From a checkpoint of a small mixture-of-experts model trained on Wikipedia.
Training: a variant of Adam for the experts, 579M tokens, 4866 steps.
Below are experts of layer 3 (counted from 0) of a mixture-of-experts language model. Rows are named gate (a neuron's input weights, with its number), up (a neuron's input weights, with its number) and show model dimensions 96-127. Each number is 200 + 30 x the weight over its row's rms, rounded and kept within 0 to 999.
Before each expert's rows: "comes after" lists some tokens at least twice as common just before its tokens as in all text; "gets" lists some tokens that make up at least twice as much of what it gets as of all text. This comes from a sample of Wikipedia text that the model never trained on. Tokens count by the router's weight.

# expert 70
comes after: " ", "–", "201", "200", "202", "199"
gets: "2", "1", "0", "3", "4", "6"
gate0,145,149,191,172,160,192,192,180,162,176,175,245,199,214,159,188,235,154,174,176,193,177,191,189,193,210,240,211,241,205,207,171
up0,183,250,248,264,214,202,247,165,252,223,234,195,199,184,255,193,169,224,196,194,201,225,192,175,187,207,184,183,198,178,186,210
gate1,199,125,219,178,193,195,219,211,145,210,230,166,242,201,230,207,210,179,155,238,233,182,174,218,215,164,226,217,219,181,163,195
up1,176,175,151,198,210,214,226,217,218,224,154,212,204,202,208,205,272,184,176,201,184,200,207,190,205,192,208,235,191,216,128,159
gate2,192,249,142,196,188,162,207,155,142,193,223,222,186,239,168,188,198,138,180,202,166,180,243,176,178,199,190,203,224,194,195,163
up2,184,174,183,232,226,175,198,181,144,147,194,220,181,165,178,210,176,234,166,137,288,197,148,206,203,196,202,236,250,204,252,247
gate3,178,187,172,250,171,220,229,182,176,219,211,213,253,180,219,175,139,191,214,192,184,193,179,176,229,171,210,217,239,176,177,158
up3,180,241,265,217,174,199,176,188,181,240,255,214,240,209,190,207,234,211,200,195,202,219,183,229,215,185,173,220,167,186,197,168
gate4,193,221,194,248,138,117,173,186,194,189,169,193,184,201,247,176,201,144,206,199,187,156,186,187,225,233,233,193,205,189,182,197
up4,202,191,255,205,171,160,234,209,182,210,172,151,225,147,206,231,211,166,155,179,159,213,201,215,190,200,198,227,264,182,201,223
gate5,158,232,168,138,178,151,261,152,180,167,169,215,181,221,181,148,166,184,196,202,206,137,203,172,207,185,199,175,196,181,190,220
up5,179,234,198,146,192,193,210,209,191,191,220,194,164,209,167,206,186,172,203,231,197,157,188,244,184,177,215,219,174,205,240,203
gate6,147,193,193,175,187,156,163,188,214,176,199,223,239,225,267,195,214,203,194,207,191,192,213,192,175,210,261,172,156,181,224,204
up6,208,219,163,203,184,162,217,174,139,197,250,181,154,202,171,167,161,157,258,216,244,176,154,201,209,243,159,200,244,198,166,193
gate7,239,126,222,306,219,175,182,214,185,188,217,171,208,268,163,195,201,167,131,205,228,193,187,142,173,167,156,200,217,199,204,209
up7,160,240,245,206,191,171,199,168,185,120,202,180,244,177,199,190,143,199,258,193,161,207,180,193,228,232,176,216,228,191,221,211
gate8,207,169,208,281,176,179,169,259,203,206,190,205,179,223,215,188,198,178,209,126,217,191,159,184,212,164,185,226,237,173,207,161
up8,202,261,206,197,198,201,211,204,216,226,152,224,209,158,167,236,179,182,187,163,169,204,224,201,201,225,235,208,220,183,212,207
gate9,190,223,198,155,195,159,165,228,149,203,188,206,187,115,167,164,253,186,231,158,199,214,242,173,252,169,200,209,222,199,209,190
up9,195,188,184,183,218,204,184,232,194,197,201,189,193,177,209,215,295,218,226,201,202,200,217,207,256,211,231,204,168,199,199,249
gate10,184,227,187,188,180,150,210,163,174,211,154,242,223,236,216,196,160,172,184,211,205,210,160,150,207,217,188,160,223,151,220,209
up10,191,236,171,153,215,180,161,175,177,188,192,185,167,203,237,188,188,177,218,249,230,201,98,218,188,196,204,171,211,210,193,186
gate11,212,147,207,210,178,213,205,183,115,259,214,252,231,153,220,184,260,203,193,161,240,178,262,161,204,118,190,191,248,195,180,248
up11,175,220,193,169,174,185,188,248,273,170,188,178,212,161,180,172,203,188,183,190,225,207,152,209,186,179,236,247,138,183,172,204
gate12,206,226,221,224,197,198,217,169,170,181,208,197,200,221,176,172,146,174,201,209,199,175,173,208,214,202,142,148,198,171,210,105
up12,225,202,195,196,147,159,157,241,216,193,177,167,220,216,186,187,206,202,168,207,190,208,159,204,215,200,239,219,189,203,188,164
gate13,199,205,249,168,161,145,229,219,205,204,147,233,192,223,182,196,214,175,246,200,161,155,245,183,241,193,197,159,173,180,165,139
up13,208,230,181,200,248,210,188,185,159,172,255,170,212,207,208,195,177,177,138,197,240,237,141,203,173,207,211,231,214,177,205,227
gate14,147,244,184,202,198,219,194,171,162,177,167,221,187,180,198,198,162,183,195,189,203,201,158,199,219,213,217,241,215,182,167,171
up14,193,227,149,155,211,200,210,188,220,186,220,208,218,143,162,239,230,220,179,182,213,242,235,212,233,186,249,195,189,170,243,181
gate15,186,164,132,239,168,201,217,189,190,233,189,210,242,225,243,200,176,164,179,201,201,196,223,178,226,134,191,189,249,192,225,158
up15,241,189,149,233,207,216,182,188,205,173,219,182,212,220,252,227,178,219,207,239,176,230,234,170,210,202,207,138,239,216,218,196

# expert 82
comes after: "-", ".", "\n\n", " Country", " It", " is"
gets: ":", " is", " It", " The", ")", "="
gate0,171,208,159,201,183,229,205,212,182,141,199,189,199,201,216,275,207,168,251,150,164,224,194,165,232,196,199,197,227,212,159,185
up0,245,165,200,212,188,152,229,198,186,261,198,215,188,203,250,194,217,187,213,201,160,197,174,200,141,206,185,204,210,262,193,195
gate1,244,209,228,237,194,143,214,210,207,179,155,251,158,206,189,195,161,185,188,150,223,187,200,190,210,205,178,198,227,248,189,177
up1,226,224,196,191,177,174,190,197,207,219,204,192,240,234,224,192,190,197,229,196,212,171,217,227,174,161,229,199,185,166,216,184
gate2,207,211,210,221,218,211,258,210,203,200,153,203,237,256,141,214,180,202,208,168,218,174,179,180,200,196,210,191,223,193,194,207
up2,217,273,231,212,215,188,186,189,220,205,192,222,278,170,207,216,212,244,193,212,266,193,175,114,204,212,182,242,222,192,217,272
gate3,262,226,235,236,188,232,175,234,217,181,180,224,232,249,266,214,180,162,181,162,174,161,248,125,252,180,144,134,195,198,206,165
up3,189,198,261,195,224,174,151,189,226,178,180,175,193,136,157,176,194,201,168,203,189,213,234,206,188,175,183,202,123,167,211,236
gate4,176,232,234,182,210,219,233,202,169,221,240,191,184,169,249,132,213,199,151,196,193,155,155,191,219,208,164,211,214,157,150,197
up4,253,206,141,202,166,256,186,186,208,222,203,179,201,201,238,181,183,181,212,219,171,157,201,279,187,188,212,267,223,201,183,231
gate5,211,216,189,226,192,209,175,204,180,177,148,151,226,229,231,174,224,202,246,245,249,147,249,205,204,166,222,164,208,211,179,149
up5,220,190,214,205,237,186,267,174,178,221,245,227,172,173,249,183,114,208,191,178,154,209,147,210,193,291,206,173,214,235,173,218
gate6,235,200,257,245,230,220,238,192,205,199,178,246,188,194,185,196,173,166,171,212,274,214,249,157,217,206,199,174,203,212,232,175
up6,204,139,212,173,218,251,160,187,201,196,186,188,193,241,179,242,224,190,200,230,212,209,184,192,240,259,180,196,208,213,170,224
gate7,172,239,199,239,159,200,212,188,166,223,178,239,171,180,220,154,233,199,245,227,230,202,172,185,229,231,128,127,219,164,199,229
up7,236,214,208,229,164,260,135,230,152,215,214,217,193,227,173,208,192,195,176,186,125,208,232,234,202,171,176,199,212,236,183,190
gate8,227,178,188,223,245,220,190,202,184,201,163,179,192,200,265,223,218,169,203,204,281,212,181,201,186,153,167,203,198,182,180,230
up8,211,207,175,171,202,228,225,146,238,132,173,218,222,162,181,255,220,226,194,162,200,208,208,220,193,227,188,190,237,224,250,218
gate9,197,272,234,225,186,180,238,206,174,152,215,206,220,212,268,190,212,173,218,212,170,194,209,140,236,190,130,214,164,179,198,158
up9,161,220,193,202,173,191,199,167,159,164,216,216,138,235,131,144,234,212,246,237,187,205,220,256,197,204,234,214,170,197,185,190
gate10,202,153,186,227,204,184,191,226,205,177,209,260,226,170,196,240,200,181,194,208,271,189,227,168,192,201,154,264,244,229,214,212
up10,242,195,289,201,223,167,211,239,217,203,211,180,198,241,202,135,184,209,213,225,180,240,154,237,183,168,216,196,153,168,199,207
gate11,176,205,228,196,195,152,217,221,226,199,113,246,164,223,216,185,190,188,213,153,201,110,239,168,274,206,220,167,170,214,209,199
up11,234,252,196,173,236,157,154,245,211,192,137,198,218,195,242,192,165,227,177,193,150,171,229,194,222,190,180,181,219,200,219,216
gate12,231,202,187,184,229,226,187,209,204,222,144,201,155,203,157,203,166,214,203,223,224,231,173,236,192,156,201,167,214,170,159,251
up12,137,231,207,175,242,199,211,186,199,181,175,226,255,206,155,220,126,251,210,149,170,177,151,242,219,167,163,235,226,232,185,145
gate13,262,252,189,207,186,210,158,198,200,197,175,170,212,200,237,215,168,183,178,234,268,208,209,171,204,198,198,197,245,170,162,156
up13,235,173,200,201,188,165,177,188,219,149,150,210,213,199,228,223,158,242,147,128,243,184,168,175,181,203,206,181,285,243,192,214
gate14,222,276,193,199,190,210,194,198,204,282,161,206,214,236,260,181,197,151,171,219,205,174,204,192,201,205,185,156,192,225,143,168
up14,222,200,204,220,142,199,139,151,239,215,203,196,174,204,215,223,157,185,206,161,174,176,201,163,214,202,205,152,214,225,146,182
gate15,207,236,219,180,192,182,265,259,209,164,141,252,200,218,224,195,186,151,192,203,229,176,187,208,224,208,151,190,256,212,197,169
up15,288,204,222,177,211,162,172,171,200,216,170,173,226,239,203,193,267,214,200,199,218,196,223,214,220,195,206,203,176,192,183,170

# expert 22
comes after: " B", " P", ".", " b", "B", " p"
gets: " B", " W", "B", "P", "W", "qu"
gate0,206,199,201,209,216,212,243,230,164,210,202,207,164,206,207,201,219,191,167,251,261,148,204,173,210,172,210,196,176,202,208,168
up0,187,228,161,230,194,175,181,216,158,240,233,189,181,207,198,122,249,205,202,192,201,141,219,244,167,235,226,196,220,199,223,254
gate1,230,177,172,245,180,169,214,163,198,141,189,201,151,189,242,199,248,163,181,183,182,201,240,221,233,213,214,197,203,161,175,247
up1,184,226,154,130,218,237,158,217,194,230,197,198,179,249,232,288,240,209,201,236,197,168,217,233,195,205,144,198,124,233,204,175
gate2,206,212,187,224,157,212,165,240,182,142,210,195,212,223,229,207,200,258,220,150,249,236,206,199,206,157,206,119,243,180,197,196
up2,178,226,217,173,258,200,178,247,188,228,202,133,200,163,173,247,182,226,196,163,249,212,208,231,204,229,219,223,250,207,163,198
gate3,205,230,163,261,177,208,241,152,232,140,172,140,163,202,212,189,165,186,226,185,174,202,168,213,169,175,210,147,242,193,170,190
up3,211,184,209,172,173,219,142,275,255,192,167,173,204,201,189,253,199,178,244,183,161,217,216,199,162,189,163,205,254,183,209,208
gate4,204,194,199,206,130,212,225,135,184,173,134,270,209,216,194,190,217,181,201,174,225,194,221,189,226,232,229,225,184,199,166,258
up4,212,216,222,159,164,200,231,250,171,229,207,149,193,237,295,193,190,210,251,143,182,236,193,211,175,219,187,180,191,202,203,193
gate5,208,231,245,165,166,191,163,190,184,219,176,175,169,245,187,235,195,155,233,221,221,213,194,237,202,188,198,208,193,191,161,214
up5,200,223,171,175,167,243,147,181,196,155,217,182,183,240,237,172,197,208,145,236,192,172,231,204,182,183,210,181,211,189,196,221
gate6,223,165,137,239,135,193,269,147,204,191,163,262,174,217,214,196,166,193,229,120,243,224,212,193,193,148,213,192,201,192,207,153
up6,180,201,185,206,214,186,174,180,215,229,220,274,185,150,195,224,240,148,249,198,254,200,195,180,180,170,219,229,230,259,259,204
gate7,211,180,224,222,189,209,190,210,188,182,135,163,205,157,209,211,188,141,219,188,218,212,170,153,220,181,239,190,214,159,136,227
up7,216,180,250,201,201,181,217,214,210,165,176,201,240,274,212,192,220,192,217,128,202,180,217,230,218,213,183,207,200,205,160,198
gate8,185,212,181,163,186,262,213,198,191,168,174,229,211,174,189,205,164,168,258,195,223,159,208,176,280,239,191,156,222,206,255,204
up8,184,182,197,268,227,199,159,234,148,236,196,175,196,181,201,191,183,215,205,215,250,189,179,153,204,231,182,213,239,217,205,163
gate9,248,223,186,181,157,197,212,209,200,182,149,239,167,234,187,167,228,185,161,177,193,191,207,184,186,228,236,163,225,168,157,240
up9,249,151,183,167,214,184,220,273,165,197,173,194,226,199,259,197,167,227,169,265,181,212,214,177,221,190,200,155,175,251,168,219
gate10,176,225,167,228,160,209,252,220,172,158,191,182,204,222,186,193,202,228,201,232,198,225,215,151,204,178,242,220,218,179,214,243
up10,183,165,248,186,199,148,171,172,212,242,135,223,158,198,210,218,195,204,129,174,199,193,198,246,180,264,239,179,229,197,194,180
gate11,189,228,211,197,184,168,245,145,118,135,131,249,191,223,192,218,149,184,257,274,241,166,205,217,187,170,197,204,260,194,176,158
up11,207,186,227,218,121,216,195,201,200,212,209,249,161,199,206,226,192,201,156,220,189,213,239,226,208,253,209,204,270,190,205,115
gate12,167,237,196,221,189,190,198,180,186,169,170,276,157,241,186,265,206,171,162,229,217,177,185,148,197,188,210,218,208,182,195,167
up12,197,225,235,166,234,115,197,211,243,240,173,176,178,221,241,212,199,212,196,187,252,177,197,186,177,255,244,211,181,210,202,180
gate13,168,235,226,237,210,190,247,191,144,194,245,213,216,161,205,252,208,205,195,250,274,184,195,176,227,166,177,181,173,169,252,213
up13,176,178,148,201,192,183,184,177,192,237,206,256,224,221,192,225,175,198,131,171,173,204,215,226,188,179,212,202,221,237,153,168
gate14,217,162,198,245,170,190,149,145,192,233,156,272,223,255,152,174,131,209,198,198,225,174,158,184,217,170,208,133,207,173,213,230
up14,230,167,204,212,200,191,172,166,175,175,159,204,170,155,242,115,234,152,193,246,191,165,203,213,184,162,161,164,206,224,213,159
gate15,176,230,233,174,199,200,171,180,183,165,202,201,241,257,216,191,176,188,196,146,212,204,230,175,224,204,236,145,247,171,172,242
up15,235,182,216,193,206,206,224,212,234,214,166,187,213,204,187,229,212,182,266,193,203,201,228,215,218,161,192,212,171,210,211,233

# expert 42
comes after: ")", "0", "\"", "1", "2", "3"
gets: " |", ";", " on", " from", " -", " –"
gate0,185,206,244,197,215,196,198,205,177,165,164,209,174,201,298,270,214,156,188,298,165,172,238,166,186,202,182,211,222,195,181,159
up0,237,159,168,258,191,200,195,176,179,210,218,173,230,209,154,196,179,225,184,134,227,226,173,218,221,174,174,174,178,219,201,221
gate1,191,190,185,203,260,222,223,267,208,199,191,229,224,131,232,185,166,229,120,219,195,184,231,190,209,274,233,207,205,227,224,183
up1,230,178,199,198,136,241,165,118,179,201,227,177,192,253,167,222,177,196,258,178,171,183,199,217,184,158,232,200,254,204,183,208
gate2,270,179,243,260,153,254,201,241,203,172,204,234,169,204,175,203,230,230,192,200,200,176,190,191,240,198,209,195,182,186,187,182
up2,170,169,183,236,176,170,235,179,179,238,223,246,225,179,203,154,231,227,201,190,198,176,181,203,151,161,163,200,192,166,189,170
gate3,236,205,163,248,206,254,135,242,216,207,190,221,167,230,195,226,249,175,190,220,206,220,184,174,207,134,249,171,260,220,175,187
up3,243,160,247,196,182,241,197,185,221,209,193,193,210,231,226,197,219,193,179,189,200,185,190,234,224,187,263,203,225,204,209,196
gate4,248,239,210,244,221,253,197,229,197,157,182,191,182,189,281,249,204,189,171,211,192,207,211,229,209,179,162,192,204,175,206,234
up4,208,162,210,217,162,226,202,228,227,181,203,182,235,203,189,172,209,183,196,170,164,200,179,200,202,222,143,206,169,165,236,192
gate5,217,195,179,246,170,219,224,213,146,179,183,168,220,200,272,236,129,205,146,214,232,182,244,181,225,164,202,181,198,190,196,157
up5,204,178,197,246,149,222,236,195,156,183,216,206,237,213,248,213,150,195,213,173,226,181,221,216,214,173,208,196,195,186,227,190
gate6,209,147,185,251,207,218,208,196,203,191,192,212,193,185,173,209,174,210,159,193,251,200,222,224,222,130,210,194,209,205,210,156
up6,221,190,229,195,188,156,246,182,207,236,204,199,204,180,175,186,209,233,173,192,238,169,202,247,230,141,187,191,235,226,228,198
gate7,203,191,189,196,205,240,202,201,202,174,190,240,232,218,202,232,219,166,199,212,200,195,161,167,213,195,183,221,178,204,214,226
up7,206,151,164,160,196,186,223,284,227,224,179,186,177,213,176,180,160,210,232,185,213,231,210,219,207,209,198,217,168,210,186,142
gate8,215,191,231,242,230,257,192,210,233,211,173,266,192,230,198,216,167,229,182,207,164,169,203,153,209,194,207,191,228,209,166,151
up8,182,216,140,226,192,161,165,263,216,192,190,188,237,172,165,167,224,202,206,169,152,230,228,182,195,225,239,225,200,209,181,178
gate9,200,228,253,235,152,185,214,222,182,201,206,188,237,227,208,215,173,159,206,199,191,219,223,184,199,176,217,197,189,187,200,147
up9,242,241,205,155,203,255,183,187,162,217,204,198,208,145,182,200,191,194,200,201,141,143,187,220,189,249,167,202,194,241,173,195
gate10,178,187,169,248,202,200,230,185,247,170,172,215,213,187,202,197,136,175,186,158,240,133,191,161,209,217,147,237,283,238,206,177
up10,186,218,158,194,238,239,258,189,186,249,199,210,161,168,183,166,203,204,224,197,229,185,194,183,214,171,176,236,193,197,227,175
gate11,198,236,199,204,172,193,199,258,222,189,173,203,243,251,257,202,239,169,205,214,184,182,198,201,175,209,216,178,192,198,196,138
up11,188,194,216,198,226,230,169,147,152,165,215,260,174,198,205,191,213,205,212,194,137,219,162,165,213,215,250,171,155,156,193,218
gate12,188,200,218,221,229,254,184,216,217,155,183,252,227,186,222,245,165,161,210,194,230,177,203,209,247,179,151,185,263,186,200,160
up12,185,216,227,158,215,193,150,193,207,191,197,165,214,246,226,225,238,213,194,208,178,264,213,176,184,290,194,212,133,178,181,227
gate13,209,203,196,203,173,240,183,212,186,175,174,160,226,186,241,218,134,202,204,252,216,199,151,190,194,162,173,197,235,171,220,209
up13,201,215,179,188,179,276,123,226,137,195,191,157,207,174,235,217,163,232,158,240,219,203,235,217,183,153,206,188,212,229,200,248
gate14,149,222,166,208,193,209,168,177,181,205,173,154,190,155,197,180,183,207,177,220,227,214,228,219,178,170,184,257,240,178,235,222
up14,177,219,234,211,172,180,167,197,219,204,214,208,206,193,202,181,214,249,214,171,229,224,203,214,201,154,232,197,178,232,236,263
gate15,189,222,171,172,164,286,201,180,189,215,134,178,193,218,179,218,238,195,197,180,179,166,254,186,275,221,170,222,246,206,199,199
up15,203,165,109,180,203,222,220,196,179,199,189,188,236,209,225,240,216,200,175,210,193,210,233,219,260,190,225,212,192,165,222,191

# expert 12
comes after: " |\n", "\n", ")\n", ".\n", " with", " is"
gets: "|", " (", "-", " a", " \"", " an"
gate0,153,218,241,265,186,271,195,224,191,214,220,181,197,199,218,233,202,176,158,206,237,213,198,175,220,171,199,185,215,214,217,196
up0,211,229,203,194,185,198,259,185,154,226,174,207,247,168,192,191,246,220,227,269,162,214,168,241,210,176,193,152,202,142,190,168
gate1,209,219,173,193,215,163,185,194,248,178,178,226,189,226,240,186,200,187,212,231,275,210,220,221,170,164,169,231,214,167,196,197
up1,188,190,241,139,218,157,167,235,205,228,209,169,185,183,202,201,193,192,227,186,269,177,257,263,164,221,204,251,196,197,229,224
gate2,233,199,199,205,181,211,234,261,168,134,190,218,129,207,214,191,165,201,208,218,182,194,260,160,218,168,172,156,239,171,192,193
up2,197,222,216,211,228,218,191,200,224,190,184,179,158,185,226,176,247,199,144,161,116,197,213,180,166,213,220,235,189,173,162,182
gate3,224,200,195,213,192,209,188,204,214,201,217,200,151,172,217,262,192,145,159,238,245,184,184,166,232,127,205,176,231,198,184,164
up3,206,210,155,160,216,217,232,201,224,168,216,211,203,182,205,181,207,229,229,189,224,201,202,200,219,239,199,217,230,221,226,161
gate4,210,196,205,210,196,196,188,177,241,199,175,252,105,201,187,212,171,179,132,224,235,235,209,196,142,177,194,205,222,246,202,249
up4,217,190,219,194,201,242,195,206,152,221,182,179,240,217,231,231,239,188,244,218,179,189,155,205,261,134,175,204,222,219,204,168
gate5,199,249,131,206,193,216,195,204,218,221,156,205,137,244,252,228,227,164,203,206,197,158,218,168,209,186,169,254,217,237,158,175
up5,196,193,188,148,248,161,219,155,221,217,175,170,138,204,146,234,151,237,174,189,202,174,203,192,190,174,176,181,197,208,198,157
gate6,208,212,217,230,206,215,217,219,230,219,156,233,156,234,220,219,195,182,155,189,233,199,185,170,180,148,187,228,252,235,165,125
up6,181,196,224,178,202,129,224,205,205,194,247,239,172,222,165,211,192,195,180,169,172,152,214,169,253,247,173,221,170,197,225,202
gate7,209,218,189,224,219,231,215,210,134,199,175,229,213,179,208,210,194,189,189,243,223,215,220,219,239,164,194,234,220,182,182,242
up7,163,221,187,231,192,150,164,195,208,236,225,176,192,189,170,205,168,169,176,183,220,191,135,172,181,185,230,183,211,165,198,183
gate8,177,204,205,209,248,236,225,185,142,212,134,251,199,197,226,202,175,181,152,195,169,183,256,224,210,177,181,194,199,205,215,195
up8,148,187,192,179,211,212,265,196,172,172,167,233,216,156,164,198,229,186,157,183,240,162,252,237,184,203,220,205,197,242,221,237
gate9,220,209,179,191,182,302,188,217,139,170,200,195,213,159,206,213,203,182,182,227,195,234,232,220,207,178,213,182,196,217,162,127
up9,243,172,208,200,168,261,169,221,152,183,196,228,212,168,204,180,156,221,256,199,202,240,249,238,231,207,173,167,202,210,190,197
gate10,205,215,205,228,205,210,197,217,194,229,205,246,196,213,235,191,182,191,148,206,198,242,169,204,127,183,152,219,221,164,204,232
up10,141,233,157,213,258,161,147,200,239,221,186,198,195,193,227,222,230,173,179,209,187,208,181,195,216,176,179,181,229,203,127,198
gate11,139,216,163,208,203,235,188,237,227,187,164,210,202,255,222,210,188,206,159,251,183,222,211,203,193,156,160,187,195,205,191,207
up11,203,190,184,184,240,247,224,222,191,226,220,182,153,219,187,168,209,227,186,242,193,216,219,175,183,199,181,223,205,231,176,245
gate12,164,200,198,198,216,212,216,189,191,213,198,197,186,179,167,230,200,186,205,169,231,228,190,172,202,207,227,230,193,196,185,179
up12,190,179,172,225,184,212,152,212,260,217,163,220,218,226,237,232,208,174,222,205,148,211,238,143,192,196,169,171,221,207,194,222
gate13,163,239,190,199,188,218,236,177,258,202,174,193,158,235,225,210,224,159,204,218,190,198,211,166,217,189,193,214,220,202,190,194
up13,186,196,189,195,173,169,184,194,181,211,152,235,222,206,196,172,201,206,215,224,217,197,214,151,122,208,225,153,136,196,178,171
gate14,233,229,193,264,195,230,222,174,171,227,199,213,142,209,174,205,195,215,177,232,213,185,170,176,209,184,160,162,215,180,174,204
up14,208,222,200,236,198,227,263,181,130,249,207,175,204,204,151,201,252,212,220,212,209,177,200,219,238,204,215,198,175,171,197,234
gate15,216,237,160,234,192,182,172,229,127,218,206,207,183,182,171,228,216,185,188,147,191,253,236,185,252,212,222,172,208,210,162,151
up15,184,194,242,198,196,194,194,217,159,181,193,182,241,151,177,225,201,192,182,150,227,180,251,230,202,207,251,159,215,218,202,187

# expert 66
comes after: "3", ")", "1", "2", "4", "7"
gets: " |", " was", " is", " were", ";", " \""
gate0,224,243,139,192,222,173,199,212,216,207,181,229,191,201,219,262,202,219,170,220,236,167,218,195,225,177,238,236,221,197,179,251
up0,146,179,198,213,177,227,167,211,115,190,220,201,178,196,207,168,197,180,162,262,163,257,131,186,175,228,190,188,216,201,198,173
gate1,211,202,197,175,178,199,241,194,209,181,192,242,201,213,160,239,137,177,224,145,209,181,222,197,243,198,217,161,171,147,218,208
up1,193,197,169,203,165,157,203,208,181,186,231,231,156,194,145,231,244,176,189,140,199,174,217,225,231,206,214,152,175,175,227,214
gate2,233,235,209,216,221,160,208,257,257,196,199,235,207,211,192,173,198,205,184,235,223,222,180,197,247,162,237,264,280,181,182,164
up2,157,204,193,193,205,209,221,191,180,123,218,184,216,223,194,186,217,218,203,260,165,201,195,184,165,187,193,207,157,242,214,235
gate3,209,212,177,242,192,264,160,201,173,181,190,211,204,194,195,173,139,160,196,229,217,161,156,203,213,222,152,229,232,138,191,190
up3,156,200,161,224,188,243,151,193,203,211,189,182,182,235,207,169,147,203,193,229,224,190,193,185,184,199,223,204,196,201,203,225
gate4,205,243,207,196,225,228,167,202,187,186,164,225,188,208,216,170,216,157,213,193,222,199,190,158,213,185,240,193,192,156,177,196
up4,196,203,177,168,235,215,199,208,164,208,179,195,206,213,163,203,244,168,171,187,183,213,211,174,217,190,212,210,224,205,211,171
gate5,169,203,206,198,225,179,182,231,229,200,165,190,194,160,200,189,199,207,145,187,225,245,189,212,190,179,210,213,177,183,191,213
up5,190,204,150,168,224,164,212,207,148,224,172,214,191,216,264,175,163,223,204,155,218,239,173,226,186,174,214,172,193,161,239,252
gate6,233,263,255,229,184,223,162,211,212,217,165,211,226,208,221,209,225,182,165,213,183,201,204,213,202,146,254,214,195,224,203,237
up6,197,176,206,197,209,180,175,194,238,145,211,226,179,183,240,227,186,172,246,228,207,188,168,212,242,226,174,193,194,218,158,148
gate7,231,229,196,263,192,167,193,259,207,212,173,223,230,197,248,241,171,168,223,235,218,219,170,185,195,188,232,226,235,207,173,213
up7,201,164,209,221,212,202,217,228,196,260,168,212,207,210,233,244,155,223,263,251,209,218,163,191,180,216,234,239,241,186,205,258
gate8,186,178,180,165,193,202,187,217,237,167,203,242,253,234,253,201,249,128,202,215,184,193,194,156,189,200,139,193,194,165,227,195
up8,185,181,174,204,219,165,169,257,235,211,200,212,171,147,245,165,210,232,166,244,176,199,204,183,198,241,194,187,184,243,190,214
gate9,164,231,147,207,154,202,253,229,187,145,180,220,175,221,255,214,146,212,236,240,192,210,253,197,248,166,157,186,197,195,220,208
up9,244,200,158,225,182,189,215,173,161,204,247,218,211,125,187,207,183,188,157,191,204,185,129,222,168,251,244,229,206,225,173,202
gate10,189,217,221,239,198,209,247,238,221,229,196,198,232,232,213,204,192,185,145,203,176,232,215,210,223,140,182,195,198,270,166,187
up10,161,197,162,230,196,211,246,215,213,231,229,179,175,239,214,200,201,209,181,216,249,165,193,228,218,126,200,201,148,243,222,205
gate11,173,212,257,206,157,166,172,192,235,248,163,279,198,234,242,218,173,161,171,177,217,186,195,172,237,176,200,231,172,179,193,178
up11,183,224,163,228,195,166,221,223,174,171,188,221,225,228,183,215,226,222,276,156,156,195,229,197,140,177,227,206,198,226,203,164
gate12,204,235,208,197,233,239,179,212,177,216,185,267,162,204,247,188,208,201,196,229,221,215,168,211,170,181,150,215,199,235,176,190
up12,196,169,252,231,154,225,192,172,210,192,232,168,232,240,207,248,215,238,186,166,192,149,214,184,211,204,210,209,221,155,241,163
gate13,201,180,209,220,204,207,226,240,210,202,190,251,195,150,225,207,117,214,168,238,258,217,216,180,250,225,170,172,221,200,208,194
up13,232,214,192,189,202,238,156,193,180,185,248,186,239,149,194,231,162,236,112,157,225,185,139,189,190,171,185,240,223,246,221,183
gate14,242,208,215,275,192,220,193,211,275,167,191,196,244,177,198,271,179,190,170,197,236,196,192,186,240,199,227,178,199,210,212,177
up14,223,218,243,175,191,172,252,221,201,267,166,215,188,161,215,170,185,195,217,211,180,180,191,201,191,191,167,191,190,188,178,187
gate15,154,205,209,158,215,223,219,196,191,177,159,180,224,203,211,179,205,223,198,194,292,127,250,227,206,151,180,206,174,216,204,207
up15,191,183,198,178,266,216,230,156,135,200,193,198,191,195,195,199,266,178,182,194,187,194,272,187,237,173,197,161,170,267,207,194